{"n_layer": 9, "activation": "gelu", "routed_scale": 4.34, "router_z_loss": 0.0001, "positions": "learned", "parallel_block": false, "init": "normal", "optimizer": "muon_variant", "beta1": 0.93, "decay_fraction": 0.683, "steps": 5762, "dataset": "wikipedia_en"}
Below are experts of layer 5 (counted from 0) of a mixture-of-experts language model. Rows are named router (the router's row for the expert), up (a neuron's input weights, with its number), down (a neuron's output weights, with its number) and show model dimensions 192-223. Each number is 50 + 15 x the weight over its row's rms, rounded and kept within 0 to 99.
Before each expert's rows: a language model's description of what the expert responds to; "raises" lists some tokens whose logits its average output raises strongly, later layers aside. This comes from a sample of Wikipedia text that the model never trained on.

# expert 0
What it handles: Digits and short numbers inside table cells and stat lists, especially after pipes, dashes or semicolons, like scores 3–1, 2.12, 51.
raises: ".", ",", " |", "\n", "-", " | "
router:56 37 35 62 29 35 16 33 24 63 32 56 57 10 38 61 58 28 32 41 50 75 52 50 62 58 59 62 46 46 40 25
up0:37 53 35 50 41 36 36 32 68 40 42 56 38 58 42 56 17 61 52 62 40 57 51 45 38 41 78 32 51 76 37 63
down0:72 37 53 50 56 38 66 50 44 38 67 37 41 46 67 50 80 67 11 53 70 66 83 33 75 43 67 60 65 48 56 65
up1:29 34 27 52 20 45 67 39 41 39 23 52 69 62 32 40 31 51 53 40 60 42 50 79 35 45 41 70 35 31 41 65
down1:24 47 53 54 61 63 72 72 33 66 58 25 49 66 72 42 64 70 53 65 56 42 47 72 57 32 50 53 40 49 24 42
up2:53 61 62 28 34 55 53 70 29 55 48 45 73 32 47 64 72 30 75 47 35 39 69 40 48 33 34 42 78 35 61 47
down2:62 51 39 83 54 64 72 46 40 33 67 74 75 36 70 38 63 45 40 37 53 55 59 50 27 57 45 60 71 15 48 55
up3:22 69 35 53 49 50 43 49 52 24 50 43 63 45 26 45 30 62 43 25 59 28 51 69 48 47 50 61 47 68 39 41
down3:61 67 42 72 76 53 41 51 57 56 49 81 57 45 44 56 40 30 61 60 78 05 28 60 31 30 36 55 44 30 47 46
up4:58 47 47 42 26 76 47 48 31 28 55 61 38 56 55 61 33 68 47 65 65 38 31 75 46 49 46 70 70 38 75 62
down4:36 30 45 45 58 73 20 47 60 45 67 32 83 35 72 48 72 61 47 29 79 49 72 33 54 41 54 52 45 62 32 43
up5:65 76 33 48 45 50 52 52 68 28 38 46 42 52 78 40 52 57 58 71 51 34 32 69 41 63 90 44 31 54 22 56
down5:39 21 37 65 45 81 56 59 46 37 56 67 81 41 31 26 45 65 20 35 41 29 51 49 55 59 56 67 59 76 70 58
up6:37 64 48 38 70 49 36 52 57 53 60 37 46 19 30 58 85 42 52 44 57 91 48 55 65 30 77 32 60 50 41 58
down6:45 56 37 38 51 61 62 49 35 61 49 67 58 83 40 56 34 73 58 54 64 56 21 47 33 39 39 52 29 41 69 54
up7:43 53 84 56 48 55 52 60 99 49 64 59 44 75 34 50 62 73 35 31 44 84 62 55 41 44 68 50 50 37 65 74
down7:37 53 30 51 71 45 28 62 43 78 49 72 23 30 46 63 48 38 67 57 51 50 57 53 76 92 38 51 56 59 26 56
up8:73 38 38 38 16 40 55 35 71 48 35 44 43 28 46 73 71 22 28 50 42 59 58 21 50 77 76 06 61 78 31 51
down8:71 35 33 46 48 51 80 69 56 70 49 31 66 53 58 52 64 37 68 64 70 49 54 53 56 39 42 61 53 38 55 56
up9:49 31 51 40 43 65 56 62 57 92 61 52 45 49 64 48 68 52 47 40 48 47 47 49 46 30 57 39 37 59 37 78
down9:38 46 71 42 57 44 57 50 54 55 60 52 39 29 25 43 54 52 57 54 66 40 40 49 48 59 53 43 65 31 41 53
up10:43 57 47 21 37 69 60 49 46 54 64 28 47 38 72 77 26 61 47 38 73 51 56 55 43 55 71 62 37 62 35 48
down10:68 62 58 79 61 63 36 37 55 50 54 37 45 43 57 35 74 44 50 50 78 40 63 55 58 36 35 37 51 39 21 79
up11:29 22 58 25 40 38 20 51 31 45 60 46 36 28 38 25 76 52 57 25 42 69 52 47 47 41 53 42 62 84 66 64
down11:29 67 52 68 50 66 72 59 56 31 39 77 43 76 54 47 74 58 70 40 58 34 41 68 55 65 59 58 40 66 27 54
up12:31 38 29 49 71 49 18 42 55 79 36 27 63 00 62 69 52 39 55 74 31 55 64 44 46 57 47 75 67 31 53 46
down12:50 37 58 86 39 40 56 62 58 31 58 59 53 65 50 50 71 72 19 93 49 63 47 57 35 44 68 81 52 66 43 77
up13:44 55 58 64 40 63 53 61 62 25 56 59 58 70 48 51 55 50 21 15 28 32 39 48 71 81 47 63 57 32 36 53
down13:72 38 54 54 55 44 41 37 54 74 30 38 72 53 34 54 67 48 65 63 25 23 51 10 35 18 50 77 64 51 24 73
up14:53 33 60 69 49 42 55 34 63 71 50 50 44 47 57 55 69 61 38 75 73 55 29 68 43 55 75 69 52 64 30 44
down14:68 49 49 50 61 66 64 62 27 29 45 37 80 31 52 48 44 63 54 49 38 49 62 46 59 61 70 35 78 59 56 74

# expert 3
What it handles: Leading digits of years like 1838 or 2026, plus line breaks and field labels in infoboxes and taxoboxes (Born:, Kingdom: Animalia, Phylum).
raises: "-", "1", "2", "- The", "0", ","
router:56 54 32 64 50 41 16 13 52 28 16 57 65 38 49 66 50 36 63 59 53 38 54 70 29 36 37 41 46 77 81 58
up0:31 59 33 27 42 42 58 53 57 42 60 58 52 54 46 40 49 68 67 64 67 49 34 60 37 28 57 48 29 76 29 71
down0:32 35 50 58 38 31 52 16 29 28 73 44 56 50 71 56 58 20 49 67 25 35 49 45 43 73 32 50 60 35 60 27
up1:39 37 60 31 56 70 54 18 50 50 32 50 49 58 82 32 33 56 46 63 41 50 16 52 18 50 48 67 38 31 37 23
down1:26 72 45 61 52 38 33 83 49 57 74 56 61 45 42 81 62 67 44 38 64 31 80 46 54 53 66 60 69 16 62 48
up2:63 62 12 39 49 60 46 34 33 36 50 65 54 49 28 26 55 48 73 41 53 70 88 58 15 47 48 45 43 50 78 49
down2:47 60 66 56 42 23 35 68 32 60 39 42 57 54 41 51 70 31 37 83 35 17 37 71 49 60 72 39 56 25 42 29
up3:37 26 61 60 51 42 22 50 50 38 55 74 46 36 49 58 50 47 68 48 39 44 37 54 02 48 51 39 36 65 62 48
down3:53 52 35 40 47 47 46 60 47 72 55 39 70 34 50 46 42 58 37 74 50 30 38 46 45 60 49 42 48 59 76 51
up4:40 53 76 59 21 59 46 71 28 27 25 60 35 33 53 46 74 28 35 49 63 55 78 51 35 33 51 50 40 43 60 74
down4:38 42 59 75 68 86 44 26 70 62 53 45 55 52 54 56 44 55 16 45 61 31 45 44 45 73 44 74 62 33 55 63
up5:46 51 63 37 27 63 36 31 69 53 40 46 69 88 46 56 54 42 24 41 11 48 47 49 46 62 41 36 40 48 69 28
down5:48 32 78 70 43 27 64 26 42 46 61 51 51 55 56 22 17 29 63 76 51 23 53 31 28 43 67 89 43 41 53 26
up6:52 73 49 51 60 52 73 25 33 59 60 63 74 39 55 54 48 30 60 58 42 23 74 68 69 36 49 60 68 59 59 56
down6:45 63 39 42 52 39 24 48 37 62 69 55 40 47 35 41 56 62 46 61 27 74 39 65 36 79 51 70 87 59 42 33
up7:57 50 62 48 58 60 31 46 81 41 42 42 33 45 55 74 61 47 58 55 37 42 36 69 44 70 27 41 56 15 45 16
down7:53 75 62 69 14 33 48 61 55 53 58 57 51 50 42 69 54 61 31 56 41 37 37 45 33 65 27 33 62 61 53 54
up8:79 49 32 30 50 31 59 59 35 42 34 37 50 54 56 50 57 58 75 50 35 61 72 51 53 59 60 48 55 40 49 45
down8:63 40 10 59 46 74 38 13 62 56 40 48 42 62 21 62 20 40 21 45 59 62 26 41 39 48 56 62 51 63 74 30
up9:74 60 45 36 48 31 46 39 63 55 36 55 63 67 63 42 42 59 55 33 68 71 52 57 61 29 76 49 55 60 62 49
down9:49 54 63 60 49 38 33 45 69 46 45 63 45 53 46 50 33 57 41 36 14 43 41 30 71 40 36 63 55 48 52 43
up10:53 60 24 53 27 38 48 50 36 61 41 77 38 65 51 53 62 46 37 37 56 55 43 21 43 42 50 54 54 66 50 52
down10:50 54 34 50 56 61 37 45 52 51 28 41 62 79 51 69 50 63 61 16 28 41 43 50 42 49 62 37 30 84 48 47
up11:41 34 32 58 40 45 48 54 34 48 47 55 63 37 10 63 55 30 53 34 43 44 36 61 31 58 60 00 28 47 34 35
down11:39 53 41 59 60 29 90 31 50 58 55 14 38 34 51 45 59 35 70 61 58 54 26 56 72 25 65 77 41 30 53 67
up12:46 51 60 65 31 34 67 42 42 42 47 46 51 69 44 58 42 55 52 52 44 57 48 55 37 56 39 43 48 69 37 64
down12:87 71 51 48 37 56 66 45 79 75 52 62 62 59 39 30 33 65 66 43 48 69 40 39 59 31 71 38 49 57 47 51
up13:52 47 69 57 56 63 60 34 43 32 46 57 55 44 51 50 60 66 23 61 43 23 45 36 65 44 52 37 55 30 33 66
down13:42 53 24 49 62 23 82 43 52 37 63 32 46 57 45 87 37 60 65 27 72 62 70 46 47 28 66 57 39 55 34 30
up14:52 57 47 41 82 47 44 53 68 32 58 44 16 63 49 43 41 37 55 54 41 26 44 60 43 46 56 51 38 63 76 56
down14:59 30 54 53 49 24 74 56 65 57 71 30 56 41 79 29 23 35 68 51 65 52 36 61 17 72 65 34 51 43 34 29

# expert 9
What it handles: Table pipes, spaces, dashes and brackets between numbers in data tables, plus prepositions like in, of, on before years or ages.
raises: "1", "2", "10", "3", "7", "12"
router:36 19 44 53 59 20 23 45 46 46 38 48 41 33 37 31 36 59 62 43 56 34 48 50 45 43 52 38 63 60 36 47
up0:57 47 23 37 81 52 50 30 46 51 66 73 32 56 13 62 66 59 53 35 66 45 68 46 52 45 74 60 44 65 73 31
down0:50 72 72 59 33 70 59 48 39 51 46 61 62 75 81 42 25 63 68 59 27 29 66 57 66 44 40 36 32 59 53 62
up1:51 61 35 45 62 22 24 66 50 53 57 42 26 30 58 46 58 58 67 40 41 69 70 16 46 25 51 29 52 48 49 48
down1:43 45 34 50 59 17 43 56 24 66 59 30 44 76 34 51 52 46 90 25 33 42 45 29 60 44 58 70 61 43 41 67
up2:05 45 33 56 79 44 32 70 66 62 48 44 62 44 88 30 50 47 51 53 59 33 81 53 34 50 24 40 49 32 70 50
down2:54 44 56 51 55 37 40 53 50 52 55 61 65 39 50 83 66 45 34 52 53 64 36 66 31 49 53 51 79 73 50 54
up3:40 34 35 50 51 33 88 34 36 64 36 31 66 40 62 59 49 52 67 68 60 22 48 33 72 55 51 30 48 34 44 56
down3:43 61 66 67 26 66 24 46 60 54 29 54 52 48 53 22 46 69 59 25 39 72 70 26 65 32 17 62 22 49 59 59
up4:29 50 45 65 36 44 45 67 40 60 60 40 50 48 39 34 28 73 39 56 79 79 96 25 45 40 40 35 63 62 54 52
down4:61 39 78 45 69 25 63 66 47 69 48 51 65 29 33 52 44 61 55 34 71 45 27 95 38 42 53 68 44 50 52 65
up5:54 39 57 42 58 75 46 73 49 45 57 56 58 50 72 45 64 64 30 62 41 39 41 36 54 29 65 52 45 75 18 38
down5:09 55 66 50 34 55 58 58 46 50 17 34 51 57 31 51 40 56 38 93 65 32 32 63 37 32 41 51 46 54 60 38
up6:27 70 51 79 62 59 22 53 40 72 54 52 40 35 65 31 36 45 40 42 90 74 42 36 41 56 64 44 35 57 32 22
down6:60 18 45 42 45 48 34 52 60 48 51 58 39 61 57 40 54 65 73 39 40 32 53 51 70 62 32 69 83 53 56 67
up7:38 54 49 25 56 43 50 67 35 49 22 49 79 63 42 22 54 51 76 25 32 61 41 59 72 66 29 65 49 38 56 37
down7:39 63 51 56 51 50 59 47 52 38 51 43 41 39 53 41 34 71 52 69 52 38 75 27 61 65 35 41 37 60 31 59
up8:07 73 46 40 52 59 44 24 63 69 34 47 37 63 50 34 22 56 48 31 49 47 58 67 67 35 69 64 44 49 34 75
down8:46 39 74 39 33 33 19 39 56 44 68 43 42 35 43 43 28 57 13 56 47 56 62 61 74 58 61 37 67 52 46 55
up9:64 56 66 47 61 60 62 50 41 33 15 62 43 37 68 46 51 43 42 48 47 59 52 32 31 39 41 36 64 48 53 47
down9:50 58 23 39 34 45 64 28 57 45 53 20 40 40 58 15 40 50 57 45 73 51 43 64 62 72 42 27 53 53 41 43
up10:48 49 31 25 51 52 20 59 46 44 56 43 71 75 40 53 54 60 31 52 31 27 48 40 62 59 56 46 61 39 41 47
down10:63 74 65 75 62 48 28 58 55 59 77 39 42 48 55 43 51 64 42 47 17 31 45 43 32 40 68 51 71 41 51 54
up11:61 51 57 45 57 28 52 65 19 39 73 69 58 49 56 33 18 51 41 64 68 59 73 35 21 46 41 43 36 59 67 32
down11:37 27 66 56 31 45 48 77 46 64 24 54 30 46 54 52 60 76 62 66 47 50 59 61 27 50 61 44 35 40 44 58
up12:64 59 34 76 53 35 75 50 47 55 34 73 59 41 31 22 63 31 38 66 74 45 67 25 38 71 59 44 52 66 50 54
down12:84 48 52 43 55 39 56 46 71 33 64 39 57 60 59 70 60 54 39 50 52 35 45 66 51 57 67 63 76 65 63 46
up13:44 72 30 24 51 60 39 61 52 57 36 54 39 58 53 27 51 59 53 58 43 67 59 40 37 42 62 48 46 54 49 82
down13:51 47 60 52 60 70 59 54 40 29 52 40 29 33 64 65 47 54 59 67 34 39 55 47 59 56 33 63 69 29 35 53
up14:21 37 59 38 38 75 61 64 59 46 37 75 53 47 68 49 41 30 24 48 49 58 73 35 57 57 46 43 46 72 43 52
down14:64 51 59 77 48 27 65 39 47 53 67 54 64 47 51 36 47 31 59 42 45 44 61 69 49 51 62 34 75 48 34 66